Weights of a small mixture-of-experts language model, trained from scratch on English Wikipedia: 915M tokens.
Below are experts of layer 7 (counted from 0) of a mixture-of-experts language model. Rows are named router (the router's row for the expert), gate (a neuron's input weights, with its number), up (a neuron's input weights, with its number) and show model dimensions 0-255. Each number is 500 + 25 x the weight over its row's rms, rounded and kept within 0 to 999. Numbers have three digits each.
Before each expert's rows: "comes after" lists some tokens at least twice as common just before its tokens as in all text; "gets" lists some tokens that make up at least twice as much of what it gets as of all text. This comes from a sample of Wikipedia text that the model never trained on. Tokens count by the router's weight.

# expert 8
comes after: ".", "\n\n", "=", "M", " He", "D"
gets: ".", "\n\n", " He", "=", " he", " She"
router:551467512536478517454543447440475499517538500534493521494506524505526520469482470507526484493500474494526496472498518533478518473467500498511490498480523483493451493487484474501511495449525523524478497485477528444498501533484520503470482500495487501486499468488485516510457520474478512541464474510482517494496462503491459479551461499488513495518487476505475526491521556480510451518473477485526492510476506544541493515525475522542469503509474514482553481515511499458486482496497512532520536491478488481486532526485507479514532542464511493491493539546508477504507513503469507524559461520524521478526531522502508503505486491510487519465503499513485499517482498563475512469447530494482493521494478489507497467516510498587491496493481467543500504484511471530465453487458433
gate0:522525574529518482504535476474506486486492505476487529482533524530485489479473470486500496492525512552519500475503487546488417502454527537530490514505532480481546465496516469508486508488524511461534504513490525495475480487490478542512498495528508525476489514497478521490485452515489452483466515531465502485468476478532506496533520490490509506459514481479480522527470497485493500503491498496500496450527512514461450501512469436473529463490496503496485502542485505498481519459527477484489506523529487514474541516504515450526538553504490507478459489467497506506498521466546520498520482487533471517476537482481520522468496488428567528496494518485512464478521499497492481518484466509512534447479520496539461499476530495510507470499502476488491518523514509524567535491502488
up0:493468468513477524486455487486499508459515547475495446523460555539502529524484505482497493540464484490501469512451500534462559510459497500495540481484494510513500485489501474499516443502487497519454473499517488512528507529454515442522491522515524498501527509521510487485474486516536542510508441469513485514539486543446500467463496509512504528544441454517529571478495504532486492522503468491532496495488534528546493515484532557517495474531524479524483541508490502490509478504508498500491537496484500470547553495502513513449494477480513530529509464521499514510477514505460487498510532505476482516510478471546513520507514522506527521459488493534503473489515491514504514527464482515489481478527533487476545486488501531493478506482473526511522482484488469499492452516502520
gate1:487489493535498446536489488488553489569536524468534528488496486486514539459492490507495506492502491505495480493497513531443520501498491470494460487471481514494518514549478527484493496510501473529495492504520515465532515509475487517492529521518470568487506466506506534513516501493530491464518478527457501533473517496476496499508508523467444522503496491490515490528477489495515535528503524487553499481476506508529498505533513502489479497542550507523506529524490516528499500508505491479498489460473474518550505525497474504528519525476513506457528453501471470542501517537485467518556521498470516500446460549504522534479509527516500480468474477498457540458500514531544495501473549500517511500477519509463479464526523473541477547476508468517456482497476504463469455508485553
up1:469487521460556493507521454492509489475480519505454462513521499513480503515522509507496493531452502486490523533465504530440511512517465472460513483492451493515528499496474478483538502503495501482495429530537472500537443522479476526482557517516523454519488517469502462516518507524511512505494486502498488492492496526498515497464499497497465524500493491512509517483473517521477485500507533499473508472505506455466509486494494429496562463475494541495459477507524483494489518494513480479527468540527479453499484530456473496499483485503461518512452501526520493495530518496488510536482537491457534549492515531484484482473450480527527513534535511521466493510488494499573507516469530546483497492491500533462524487499527501470462500508502505484543536469485542514541507483511517
gate2:538481485535498511474518489470508535521494512519505500464492491518493505481515516516493522522527482486523502514513536491488514502468476521494507540526540486502491502552501479517442472511519525517491481514506503500507517507494502469489467467495489492517521495483530513526498512463465495530487468473488475466517482498483465483502482533488514504495477508518510528471484544534442490506482479496493482517514470542511491543479505570512478453509493543507515518524504533560459502557522494512507503479449487490540530493506498459502530515435518495521528496515530509492518546523482524492495491479527531494524513548505519509514520496511518525488494486525439532529494467550470529475497503512455514496479545538495515473557531504564488540502500537517514480467521510461457458448539458
up2:524493510514515497488500481511493535516493484502497525515514549500502516485537490548527511489502511510539491481515531495499480486509512488472528511499513515510504504503548462506505567507491527489471481515507499483494524491507506562544515515476485491425501521487548530526504485450493523499505488525447495507497425524495506518517516488543514508511501491541496516463511468531505508448481475537453506510528483488522543508447504497473505513472512493512468488486504515534453502531568519470507480519494490514523450448476531490456524469510482518528531506520504478492476547490531530510493482503528506505508516512492494506490530474528515550466463492476460515460554457518490515518469464489510466438498491485473512532479520530497459490523516506492492454481489476436503494486483485
gate3:546491478459502510528506494495531447508461515477525500480495489493503509517496497497447475481542499464514493494509440495476485541503552489485507453487483479485528518524523508486547494505503510520539498508494478481528525505495532471495472508527485513512499486478486562476510541478522475477545498462505542522475492472454510498512500461523450504486502493535550529498466488503461488497416438528510477483517485516534500471503522531492491546498525484532533514450511526457502526496533525511500491485465492476534492529529503487442509495472513495455511534562486465541516507478490509531462507514481504494493521490531504551502496553495513515499515493510506519466485542530504516492495496507494484530498523462482473533533503478510517497462488494520509480550546477474504487512490516
up3:511485503526495500488463479511518502500501496517459556477464501485490488509520505524533525475518536515496512483510508470499476543489510499532535432525516454485520458472499501482472509514510487505482511457454520501503503509492523477499490497494524484472473439504532524513474451505487518508508501498511516457439468468527521500450516481484526503493489491564498460535508473519472496451514476475515498500468480521484450490489530494525502515483475479498497481497492528538499483469449552525506512487508525530530494502486502569505485502545447469516512487490482508483501518560493494507452534486502489489506484454495473482545524482518499535464521485474521487469461508534532455486535552498496480519519558492493508506500501520514502474516543479480494533486500523516546521465554499
gate4:534506493479485501518524511556497507464499505467512477520485520503438509506475498472484518509507534484566468490479500561505458466496492521505488499470490524515500480502492527529469496481486513502520498533560511470508510475483467479515529479517458488488568461546516526525475544477485549496518458539486530478504511515472532494469477476480473497502499499472500502535453529515475483492479506528529494502544496497530473461511512528489478499478489538511499474534476508507507481522509523488462488468488499510485572496472544439477514540525506526521530466513534555487499470522515499470512473535468526466480505490522534533517530487480492520526498491477471511518503533498481484462495510470512536484525513476494518505546484507473514483490457514481517539557482525468525502526490494
up4:506519475522509513483543491492486508455529519530514496491546514501468471486484494534482494528495491493448497504503511532497439522462449509536519503475517534476500490471485478502475514534498525522536463504522514510493488488527526500521495486511462514537450496486474497499502515528484478462495537509473499503513479521510547515509519491528484476519486466491492517508483514521455587543511477488529447458517490486500479454467518494495474446501526530511495490503514491501490525523474524499560508493512479495486550458468497483563539514476511493527506504514490530488489537465477504444496473480492514458480530516512487540525521491474514560512475516498515523502499529483498517502450490513516509481555520480518497501479501530481520490527526524512502515517453491529494548483574458
gate5:527536544504476479483547493468506517496454481513573439536503544502536505444526492475499523457483475515474484493477514495519504479442527488450502492478502513537483497508467510513503492507520498494475507541503481471471496456490508445520496498450490495515527473456482530515507548470502517519531521477472498528495492480449477518513495498507471515497538546518505484469518464485465487522503499515505476509521532518520532510543556524449517487487527478496518484484512528502526486500480508480515552514504472509487479485491443427528453525489523535515474477540506489422499505512484495520502517509456495510563525521515521488490498489480484531507509509502500506477474507503532487499470510489482495496521516514483512466470493499474499506467498490493499502532524492480484448506551495
up5:517460526500510502475492487525478515495509478477499513468501532505461494495482492505547563506492473488501506505539529486538516521520475471522503547500500478513493499494492520523484503511462502492501504499539513490518492510461496520469480499495487501505478473549501484472506453477492495476538525512462478444497516440501494496469515505480491557491531562499447480503502478506501576509522520496517488505499500551495530546468520508490469484492494497541527503506529475515498537494491521482484497507482489517474450493517491467474480498519475452556524509499494507483542506520476464519465495495501461530507492480505551420445500486499473499507462491514499503500427481505514495519502513479508540512433524512543476511534505459479473505465516510497502509494527466529519526450527458
gate6:511469511504530505494512488500456509501508462528499529528514479516510518490494467522499481462536464524532502504482509507535489506507521495530486516502510536496505500502459481486513550515502473475526538502516513481473509488496483525539481513525488521504504512557508464502511485486481532515500470543519559498489491484550497535561483496501428498447480527516458553485473518500475498504492507474490468509538509499527512530521522532490518511480483462512497493538497505463470481467523508483492541530508498491465558512495502495517513549527482500470486517525469498486496514495506518489477494477492528514543524484467515515473553521429511552496496533480512500488507510538469504518476488498552512478485498523501476483504519499523518471505453474545507526522504501599512502507421508
up6:502481487509530503523489472545489468439509477476526485490462486476501505478527508521542501503472509467496493504483522490514510538487478489501512492469456518484501471472478485512489497558515520505504508503488492493549516518493492509505483536509458544472466548472539461483499517516512475527513506471577501568513471521496542476513462546499499494536466464550526528488453454517504527550533502515523499496513478477538490470506504543468492485490532468510498500488526525511535508488475494463522552496484449482522477510524490491506471494480508544510526459504495517496460540505474522472491507514465510521510477507506485492507546468446481524474505472575479472515469509474483478504515461483526511481534489470498494495505465509510512554508513492485499497525506486508474539545501500
gate7:538475466517501472525540479519497472463508509485509469519497528485504514505483520506508502461495497487563456508495489500444521509512473462498506492502505498468485501509478499507502504436464480491476451541461489475463515502524532442505526487495498529510490445451505545539485515478472542487501498508495513563483498497462456510536527510530518503505531487534512538512475474500506527498498508513514442480521500536472491508479511507494488496499509544523521524505515492531484451528474513497517497520478436508518487528469525472475506505556521501446510514527519520463557469503458558503493479549526499496513497522535520476478479504536447489472512480478495523511464465498483507528522547501471473519467492474463524486514499492473497482503511494464529511503522483522459491494518479
up7:512530533478454500512473466456499482533486469502492531520542479494485529482512502483494491502520510496485500478490504518541502485461530535484486462553543525498477567509502512509561500466501468520494502499516486488499517558482498461475513519532516499522497473440508500487524534471473495424500506477515491502512507464489502514531514499507522514514543540533517471474532512495481514519468535507520492487486538462528557488508576492513497483568537491513475466488502520466481445534474434497493505472467490520500471527504502475543544492492480495486472514511521514464510459500537485458437492476439502495496510467487486504490514482485483482530493526481485517508504535470498515476466530516501501513514484517495520492468498490471504458512505479531488494535503498499503528496506493

# expert 14
comes after: " (", "=", " of", "\n\n", " by", "–"
gets: "=", "19", " 18", "18", " (", " 17"
router:538487500498486506482523500474461475510562448524502500508470520505519523478471461491471484535545496486473469496498450510504521481467514526509492506473513479468514544497515475491480533498530530512491538525481523464525494519491530526509478538478494535493489497454458488493460499491466526520503480498484487456510496529494461511530493538489515496473502437506480531487470511475519496525484494499520501510538510529528521496494482493527511467476507504496565487543510490483482459522451504513541531463488481446543508491525486473504506504489539528497516495495507534502479507478476495507504461509510488481525517504515502502540492512492454503450533499497542491534462494542470511487459502510500493567500525464513489476500457516571532547482493500551506476524502483515457466525464453
gate0:509520483513504492522539505513541475540516470490505513504532530505494510469493480481547517546524461479536518536538484504578469466489523500486547498492536480512458533477490448497473495512474512509448493527499531517467504506511464500513487504529499460543493471489504494519495498506449515507523515481515508489523480522502466524511505513470511505506476516506489504506492536459473492504489493473512513514509469498514496525523509506483509496484514482494522546538510506502472545467505519463567534494477500477480543502518507512493528523483511487550529491497473474516499507464458477516540471469536497516534511461529562571504465462488524530523482498458503486518509495509581486477480498473524559518472498504542474530502489486492532459536531485467510525499525518475476493509504487
up0:517478520525425472501485517475493487502497494472468479428455495480493508541519530482481501490511492523515474470465519501504502511483525520535528477523510502507553505485503459481546474475508539502499471483507471497512486444553536494523482531469506507510518521495480519527522510534503538521504491523497484532469546496496510464464525526529530476472487524477490446473502501493529507498446521533492487512503474501530459481538467539515491545554487483514483470488519482481490467507451502459490501517509481520483499481515504487538536490522502520455504513506490517523496486514486535476486536482476528499442459537543480512505460514489472495516510440513497472512532508461475535522520505541509474505563550504499540498506493507496454540481512520504494460490507496487508513485494488
gate1:518568462458483497530490474485549494510515458532491528535485523481507496488480491492498485506503526464482447503500538541454505505503505508527511495503510466483503502513485539495527491484436522508514511509491464467521527483487522508540525513457533513523503504507508492498521484532526517513513513510485452473494504489517495504470493523484525484502492461477484494465465481473503529511461500486512518513527515475461525480474497547487497510492471558505555496549483503531480533505510483497512520541471461472521492520485479519463506512516542523514506453515520528485472521515524492460504549502491503517527502482529504469466505552481493474491557505504515468454495482500453456465486480479534500552489512479536484468489513486523543495530455529505506463497507528520436528493527558
up1:507501435472517485535526495459496506511525467520514474529466493532480528476477516452511494518485492484494474513503462538527472488484539479470503515493491451461508511510512523475474524488476497500531471492487506459541496453463492527508489481492480472522482504531480427489485495504491475481533494514512478465490523498511476475487500530484515493473507515484493502537490501492515518514530482529542508501497531515478498568480511530483572501503533442467498522520496532541548500493532454514514454503463499484444515460528497493490547532499480499472457490499529465474490483519461498538503518510476478447521503502501528493501514455489496455483490500527491507516475472534465532464495483478500504514501481507506517501516585470521521487503485511506543482509472536501457510475500531
gate2:509503492549519521506515470481488546513531505461518494535538549498525522516496492527506551472501510537497488496517468499503495482496494498498540472501492486485494521546524582479509469502501535514530557501507488498492515456479510568474461538487499497472490459516540517465506530536523530515504459478500487514502486496498484502522516493546515490473539511486479540511489509450508480502504499520475486513498513488483463471460445500489469503513506456477559457471510524517484505531511472524483520466509482462516476494498525489509493489494494505480532477483486488505562509517512469528478513488507492486508464542453503440460474543498486491502483492501456545466499487509482484508506536543474519491453510507531492459527545504494501548445488507491524499490526508506454479529480506
up2:477486503497508519506498523514537483485494495473498483512470500470514519506492542521512450523532543491471505490456443515551494490489481492516487473506528539533535504469503472542515536560538461484484469481522524522500483511512500445506494535467523529532501539494521508520497456515465500524442541496481454521514515478484560503463489476486489501479498461505511482545504494494520509452478487498494489498489479499488483528529507500486494548514522458508530497543525486506562492494516533451513518527489454478478522481508515544470482492471459536516482476465515505507492485499546532498497506503500527546520512489536506533552499502496514532490458509520509508488507498518499475506535499507492464511533473519462470510468412505520507492493528503479504486519526484509501519492438475
gate3:539452471521503536453509521458534500509559558530471522504520511523461540461487542527517506539542458509486464485499495520540475534497488510511475487464496482554460455543487513469486496496533536458507475499479509519479506539513484524473488526502515520461482447488498475492511532503488475466495492509465499545524483538490542510525506518556478507494544517478486509506470546500487501486482547486480528489500548449528515463501501509524500493485522489516496516509495504498509494496480506503497537489467485463506519489479524538507488557523473540483448518463501520509506505454488522499500506509496524485503504486484513469478444488516449523486463461545512528445472515521465514521474513536504504511458498465494504502520521520498486520489531522523514488490489493520497489492477486
up3:512479488492483495462533503489526443534539535497483544498539476493491497456508509525502483541531469529475442493486487533501478510561498519531434497513479489528490541505533497493504489523481537507462460519507488493475509496506453522492509546513486541487533439489482482512528446503498506471503528529468541518486493498462562490482485534506490525532505520472500547519486518514505484507518490514519513497472474518518530510505515476475518519441523517535509516499505513510527510490464500523481498470512498493535519494528492534490459509521485514513525505457467539502541485480487542534512485476498536470499502481518495479476447501494502529502506483511506513504442509498460508527467504515540516478487490465513508480529470505467477490455478542553582518499499483507504509506483478
gate4:518489523511540491494526495486484522499514483493481515545509511524427482509512538477440530476513448496463451538505490485506490482477520529512476511483486463509473478546490461483473509507450540506524510500484493454506477491457536476500440495483501499458519486478504531535481525530520492468502471500446493507480471482522517518469484514483542530545513519510453526475514535479529464463555454495530466458527487501486486442486502534507477524492521534512525528483512510477488507493484492492517494481500490505538501503465534462490494476430513474529504505499514509560480477524543509518502431506481488519524497488507505500466494491518486536516482511528506511535484501503512502517458523511514484493524500453506488467527495522489514476487494507498541486527551505508485468516493456
up4:495484494509521513505495504501517528479493507499561494497485468485496453504483475507528467454491545494477518478515491542530497469517471457540517464539490521508495509520533501515546517473532516498525515481518535499517512471506509474505518461503490530494490517518474503490498544480513492497512491497507500523529532541502525500516499460514508454446510533445547509500530526459531493447510554484495497498491468472495493477476447489530503500533551507504492460514534485475487510500500495533457512489466496478506483545502560455514479537481525524491516482493508471519503541517501515525510512481435547513484492502488459517496528493464518543503462468495511512478509500530502510507519503483537430563486506530509526474485479481497490472511530468498488505581487513522496521467483529
gate5:494501460476516505488505522531460488500529459471502483499518445518526507512477489520468522515507532506509446537488495493491484515474520492501479525492513470458469520469500481507494540487527514466511565543522483446485525521537474500491511484485416507520497484482491539523511498499490535532530460517469518509474516540469495539514487498475515512505476526477477542497452525436481499502490519500514487521441496498527547528569467479510500487453535561488568509513516504485484512491483533521503482459517476478550476487493523468497469520510526526564501503517515475484490497462523452529464477492501466490504510502508519519491516497461500518488494489509532521486474527532502512472474459519497512460487496487488523526463501489505484520483523508516490519517499521504498529538499484
up5:531514517496503491509485539550463471508534438510504530494508515496492505463478489476525475474499541504498512506492516434489524504538489482475474493452486474468522475494482529501536490463500482471484479474469497496484503533540503517488510497491512548535524490513501506484493527492510479501495509502491515487534498478521496504455496494508473495477507518503483494499516462520505484482461475490525512469473498504501555495456524455531502491476514491514521480434498502538453438499506530523490453421553482544473507509507500517495513525500482520505528522475487494463489466514466568492506472555477480491498499493495442539493483517483520474494519537501515507545525531481543485518490482528478477531527506485531506505460520523509542465453484530485532490493447468465516468517493523
gate6:514505482528510471490495494474442455505520489518465491497503524521515510516462483466445495505540441483509512506480517506503505499450491508507482509476524476477540478519478526515482490520484484533505502517494517488474511519473523499539491511475512492491488518464491447544447500530454501546555514518502470466478484498490528511485515530476495553481520493527467487490507487464510513517494510460549536514541528515535475501529485532538521536464492514496503520561485537542508469546501515438530502527507524532512493456505457512459523518523521486515471471509550508498472475510477518503545515523481525502532479503545478483545495500510530517522522517482525513513472506495476464501474494483507505541501556497514480512488484505495538508539436493516552492499499465485485512523497489
up6:507488474500472509508511512516510526488488472487484479477501448477510516451543535522478485470483515467508528510521499498498495508534512514489506479499466480512519482497438539511522475480484552465534456467482492506479474490477507514467504539502497541512505507492440489439511507502505475491495537509540460487485511483485497527528524495533494460541503518494482518461515489547475481446484564526517494476447490529482506481521500514479525476489514515475516502476496516489516489489518498556464519510463495479461509491452514516491463468530458520448505537536501440520511481503574506500480516495525507486492484462512512503478554463508480506477522445491482484531516503499510494514516503519507510453485463475526537464505441467505483502539513521514484464493485495525538474505504518
gate7:500511510493498495505515475478465524513498481489508507514502442502507497490515523460500504471555452501482492476486532496499500514477528517495514474468511495465551534484470471489492470480526532498495527513488532482525508514556489529496497481455464514495522506502495455442462507515459529479491464512435518468520505547501489520508497495458543520497498511509547490511482511498492524509481522500539500504496523508557505523498454509479539459523541550505550450478484562497496491534456492511540520502509467522569520498509545510508485488544524524489497516500482464517484476472482496466513484499514487482506539525491524478518469483501456523444540524463500472543464521532487501500512501527527504545509542490547491491486489516466480481468487509523547485493498486517521492517486499
up7:514515520496506492491549480481441476496518489515482516514510485533482543513504558484520522477506472460501524491503532516509483456476488552508519499523525448545483467497509495488515497436521512445515500488497517494500517532522487515485502515507523490505550498498498488482550484479532543483528485521476493508579512507540517496462503491506478525515464519444530502472461487494487492472487501542553485449530462478487523456532506508528510498482531531471535459496503501512494489524505493485453513499533497505490514491543459484542502489500463514512525499503518542483484486471453471476478498515461540446498495529482477455487511513488507527531488504547499478504483492506487471520511479524520516461525522494488534529499491520481484483487470509538492546507466522571493522511513475

# expert 57
comes after: "  ", "\n", ")", "%", " —", " 0"
gets: " |", "|", ";", ":", " –", " -"
router:495529472493499487471506480509472480515540467521475524482501485495529514474468467536488507510500475493485485492486505534484490493467495494498486468487514466480513494459490493455512493515514549557495496488484536461511449510468520486509476541484476538523507507473477492531532519471491544531494485496528452512530478538491478484518465530529543471502526463550501532473467497474530482524473498448527525538504496503521499516502481512525491459480515511472527475507551482504479489484475516525551504481500476449521515482499491457510508517449471499467498518526532512533471511488492529499510484532518482490530522489456502485548483515500504486476505503513530486525479499515488559475473510522444510579474501488467483505522468542546515518502499502542458495505518485513443523449510481
gate0:520446530501533484511469520469473535453495496489467501466485522440502508503486524496446455494509563490563533470514479508505510463510489484488506490467460461489536506514510494510501548530469495487512523490501520508503489521471475519490520514515497524486456499516488465508472505494528477554505536469508478477519526515510468497525506497520493527452533515500518481490514522528507530495468470510490483507447505533504529510491523525508477531520456460489485475467494483487507457509490514448515496536517487507508458496455483502531511548501496485541469521519474520496508514526514512470478482453507574501482505540463516497509512491519464512510510485509535507512525511509516479543533468518481497450445539522466493537457508502456500484509505522508509453540479488530492494538474481
up0:527459505482450474528509479511492510481484467511471523541467476442501497487483483507432481498477487494550531520450449455526518484531517500486555521479494488500454512500484493511555495510503478481519514532483492493543528506510508476491496495514499484480453536483471495495521542557503474493505534564501490487524509513492527461490496502461486521519510470491470486536487505534458500468509526497477465547473509505511506514494524521511489496478473513487492513493499488485508497501514492503519512496473501512481488548485562500494439479520523502516476515502444534497520543520508469481492536522490513508522501530487456464495484454520470499504466506507467494512548480454502523485514477519569505478510482499524520511492481510495480519563529493501522522537505481432484493483544504
gate1:528491514510513488442451490544448518590495460510508552506536523483513490526484472518487505499483417508503485453526496506502493504512531470531483509510535502497504504504473486459510520537516494503497547492464538469515478550504470491480465491559522474539492447552491505491500506493546491541470519522482488504498516509455489536529483540492505486491479572502500456474476508475493453473470500486508519553472503508503493515485474487511487485486485540504528474480506541515487510485469506498521522483518508505483479489508482516530518507470541498503462507481518477530463500506443497526491526508544497490464517516503494472479495479494498479482512544517463525515483507542489487469466524507523482521548511481494508505500485441490483476497466478501474485486477498514477469519505504
up1:495516455530482548513563496456514504500492498514481465507466503532451510539481511508490495519493472496520510490489529529520488482520489471510487517487533523514483457499487492463501499481456485497482467431522468506502541459529503480498508503521477479478518512518451510503487547503497518467520494547501542515472511518490480547489507465495508490502489481519496519545480518516518532528523534466508502490528511522463519516506522508576499468494476497488480498508490524475456516508474448470523516533472514492500538475451503508547504513531478528497506508560513500442498486461517539457519509476510534510498504463560515540461467501537499544506496468475499490488538493463495478518532521509534516498492525505477493480515521500489529497552466503496509520513501540565510533488488513
gate2:501489515462542526498484512503480487539517508523506468523511469497495516548496481496459480509491471518514474517473526493499509522479496522502499474492462454542483491496497550528505495495523474491499478527543478522500476519491440497515503490502536509505514499477446474509495521550549505491526508486454506489524479478492513505544493499476444529515501521511474493524445521466457496494528524501476517549523499485499499515501476491476479484481514509472478468556526526510487497510503485477510523527514498520521529521488472500552496521544465535552480516535496503494494515552488465491493456488499512482508469524503540516538462512477476512556519461525494538486497489534505504505513505497561574533474506518486563474511522501479512456505492497465477538521505528556489513465451489
up2:508507456492497490479494490512482490560458497487506536511457463477471512470496523458505499507504519536557503502494592506468477487525512489478506512542480460512510489475510501489478509494479509515507527525500488514512518511459475488475527453459480496496509490464523536486484506497543485529544445522476477492521497504504479535497543462476519478491478500515490469490482500491514512493476471543505504462527484507486445512476467531512487492464479522469529508494524519500528519457483526487495536480492510481449523474489520532487540475497491496501520518473527514548443450496492493516486487523520497482472523528555535549502467519501456501474503489489513504484499492537559498501515508504522526467446552510480508503515502515498517481516437504491531492518438485466486488533484527
gate3:501494488459525482551493501489498528524458474543534511487508516521520510522490492539502525479493478520516464473480514531465471528498468491490494495532477508498488500478443488523470526448503473488480489484534499526532487513513537516484498500493502481485534529495459451486493496484494508478482474531491559508513446549467540458497560492521484541461498463463515493490501499483479472531490516492454485537533501459509506489519481524523519501528496461479509516488532510506529507517538494492523493514546553470504521492467486526520545508510509529488508523476537471531514484447487542494463471542537505520472511455515518512516460508468495489547474507547495471473475479507511468516493475505518511510465457529497472489508481504499530472571453512531510519495480496528491507480527507
up3:487502481526492510471492500499490504516495503474492521492491514521456510506479509530555520474502504503452489505471537475443457514520537506485463549546504535506512533537492487494506494476490499507473501512469502460485507501528499446507460465501459489505512500523513522500505493457467521484498487499478518464491443478501502483494535457553505517536542532479491481479495528494517481496464475498488472498464543494507463479496504497477507485519521497476492534471496472503529510493508495479538484481525478493522514513496496538514525524435496533473485473481517545538505501503524466552522438500513494496490514511576504496500495537475509501509485522520577471505472567511503435522490474461540521530502481480459516490530507472498461461487486514484515475526470519546483488512517484
gate4:513525546529450515523471479480478498519510492492498517502491507501494484506523477487504505504552441495484474507496453516461496551500479527494484491451517487533473499514523469505491530504489496495560524495497508526519448503471491501514495478508546500512495438482522521494486517493481492475495487471506477535537491488474530482499472506489470466520504429451462539511497489536485519517476483455480494485494514480506496461485473488472508490470456490465486522466482479479463509506458551468505522505488492506496497508469504492492523510453538474480506503499514486507508565576513490489490450475565476442501478536528483500487485504479492508470496505491533477496479508515494506519543534537546540518525505484519532487517489444496511500524540482523522518480472470512514471491504447
up4:504484527512476511446496497494480514494479516513506494460520526503476516499505535493513533504544462500501466506519479491475505499528535505519476521551497480509541467557518538520509541541516529481495481522490510523478454498438488527490499433513501534535481499499524479460479512518524481483476518480494479516506504492503504467562548442488457507542495515532501519512460521521535490510481458492490495526481490493507529528457466515492504491517478496476484492506498474464445458504508476476533513474474476500502523478521503473507487532531449480580496517541531525512486474481471467494509489474489497467494509485503479508484530510479505501461466503511493487500554543464496501470490521507484482575573488507484481497492513480502491514500510464482498487495510487525489475476448474
gate5:513508466515489486477474468461496513476467518495529491484510509491472513498432480500482484502500533501491518452517474486495494517487509502513490468464503524482500508503514501505482502463486525464515544473480558534495520530542517486428515508491473473521509473519473544493490511483521472535527482547507503483507505534500476508504536508520506487478555521530483476513502529542492472455514506493484497484482548521484517506503498519558482499481480487468519510468501542488530511494502571477507524485534468458504539454488497524515500496514536528488497564490526501514440430519512480507504527528540522496524557507463473531487496519503500517459505473497498462466489514532511495477511485514522488477513507479492512528491491470508466454553506504553504452491471467514522492544477485
up5:497513463517495469518465499517510508511492511482539522445479508456477534511461538505496514507513489445535494482513486492479478493531480508532460528489463536536507514496527471488497500536464499497458525513561478472509507480448505526453505549536487455542529515541488517487500545482466503517542495513472507484495550497495464502483524510523515511496501515526532485450518487516487511516450500472489471487534494450532478486514517500497485559511499465486531497508489514465490535489523494490486486438519526515502496514541479489550477524490469504530490507486508502462472471490530496476470501492464537523473517482459531477472515493511515470490502470491463486485465496482496492505534463498502467494495508494477506525469447503446490441524456539514515528507496499518547516522476482
gate6:514504503443490489529492514508447505475523492463467503512524506488531493492539501512491510495532542589494515485517471495458506518515481495456505492526517476500538496539493549453476523487503487522471550508476515476500472506483494490468522528477504490547488492516495514486499516546502507506510524517541448481514566472537486510483496542492497488503470504474516459551517507521526524491482457496526474472492513547465504504475511432512509524504518515479475555486540487470505494499563533473492504482524499516494477478482496521491481485523459500507460527464522527487459502528494495518501487505496517427456519504459503511502506540513475505516512494483506484519491436483517484494480483532480446493511525479508464492546523513469492478487490513473497465535489539514493495499482522
up6:492550468526474509548515502453506504513462468539519480490463477491453500459512478472517484442503506502485502489499519519527500476484535482515466482461491499527509488491532478582513485506485458474486485467500492503512486496465443497497503493540495527471546507488495469513510509502494496499557454464512504541496499534535468465546506504506493477489466492525522523539499500526518523472540501520463494471493508506476490509523533531504515502531491473523535488479494519510503507486464501543485480498494512529491543531483507477497469493518513510536479497519467513494485534498523488475521494562506509512515443543527499503510492522526504509495495523473521494515496500489535501460542508484490543478476495494536504509471514533559483508488560487534510526552523479457503506415504478
gate7:514483531503513473533534483491473477488513499493519491511542436496526524538470480507464492552498493471506531456486509580488494499468485492485508502504488513514472455490519449467516522454512521502470530518548455484485463531505466502494503498516515479509482499496501508484497533515487514477533510567488523533519512545497457515497487533508480516446504537511499515520527490520470529516501510474522500491530481487531499449530506493516506447511464475537580506476495512507509506480468493471480472488522529507476522482489498508504502556508519468471502483496496496471478506479532481477472517492544513456525468466467535487512502487499500505518487501516520491468477521546503506504525509514474550459464490474499493420491471488511515495516470451516487523548471522512509484495529492
up7:514463527487460528465486513510535442472495507523467519506543531525519495499526503529534524478506526502472503501515502498482498492495511496477547534513470526460532487485492508495501503476500488505493505482495525491490481482483489528500519475525490486478476512520486469514491521479552499524475480519546463491488504518535470507531464517467477512505502546532472519491493507474532480485482504531515478545564500526513482529497489523511511512542509518497518480474480532487474496487516480503482520492472465495470494501481489538501520525516525488522498467466460528534493518488512462484510528457443520480527506464491534522481496505429483540477495526496474508524520522491522464514468470493496495448468477473494499504459492488477508443568478495480446416556458478513505509539497552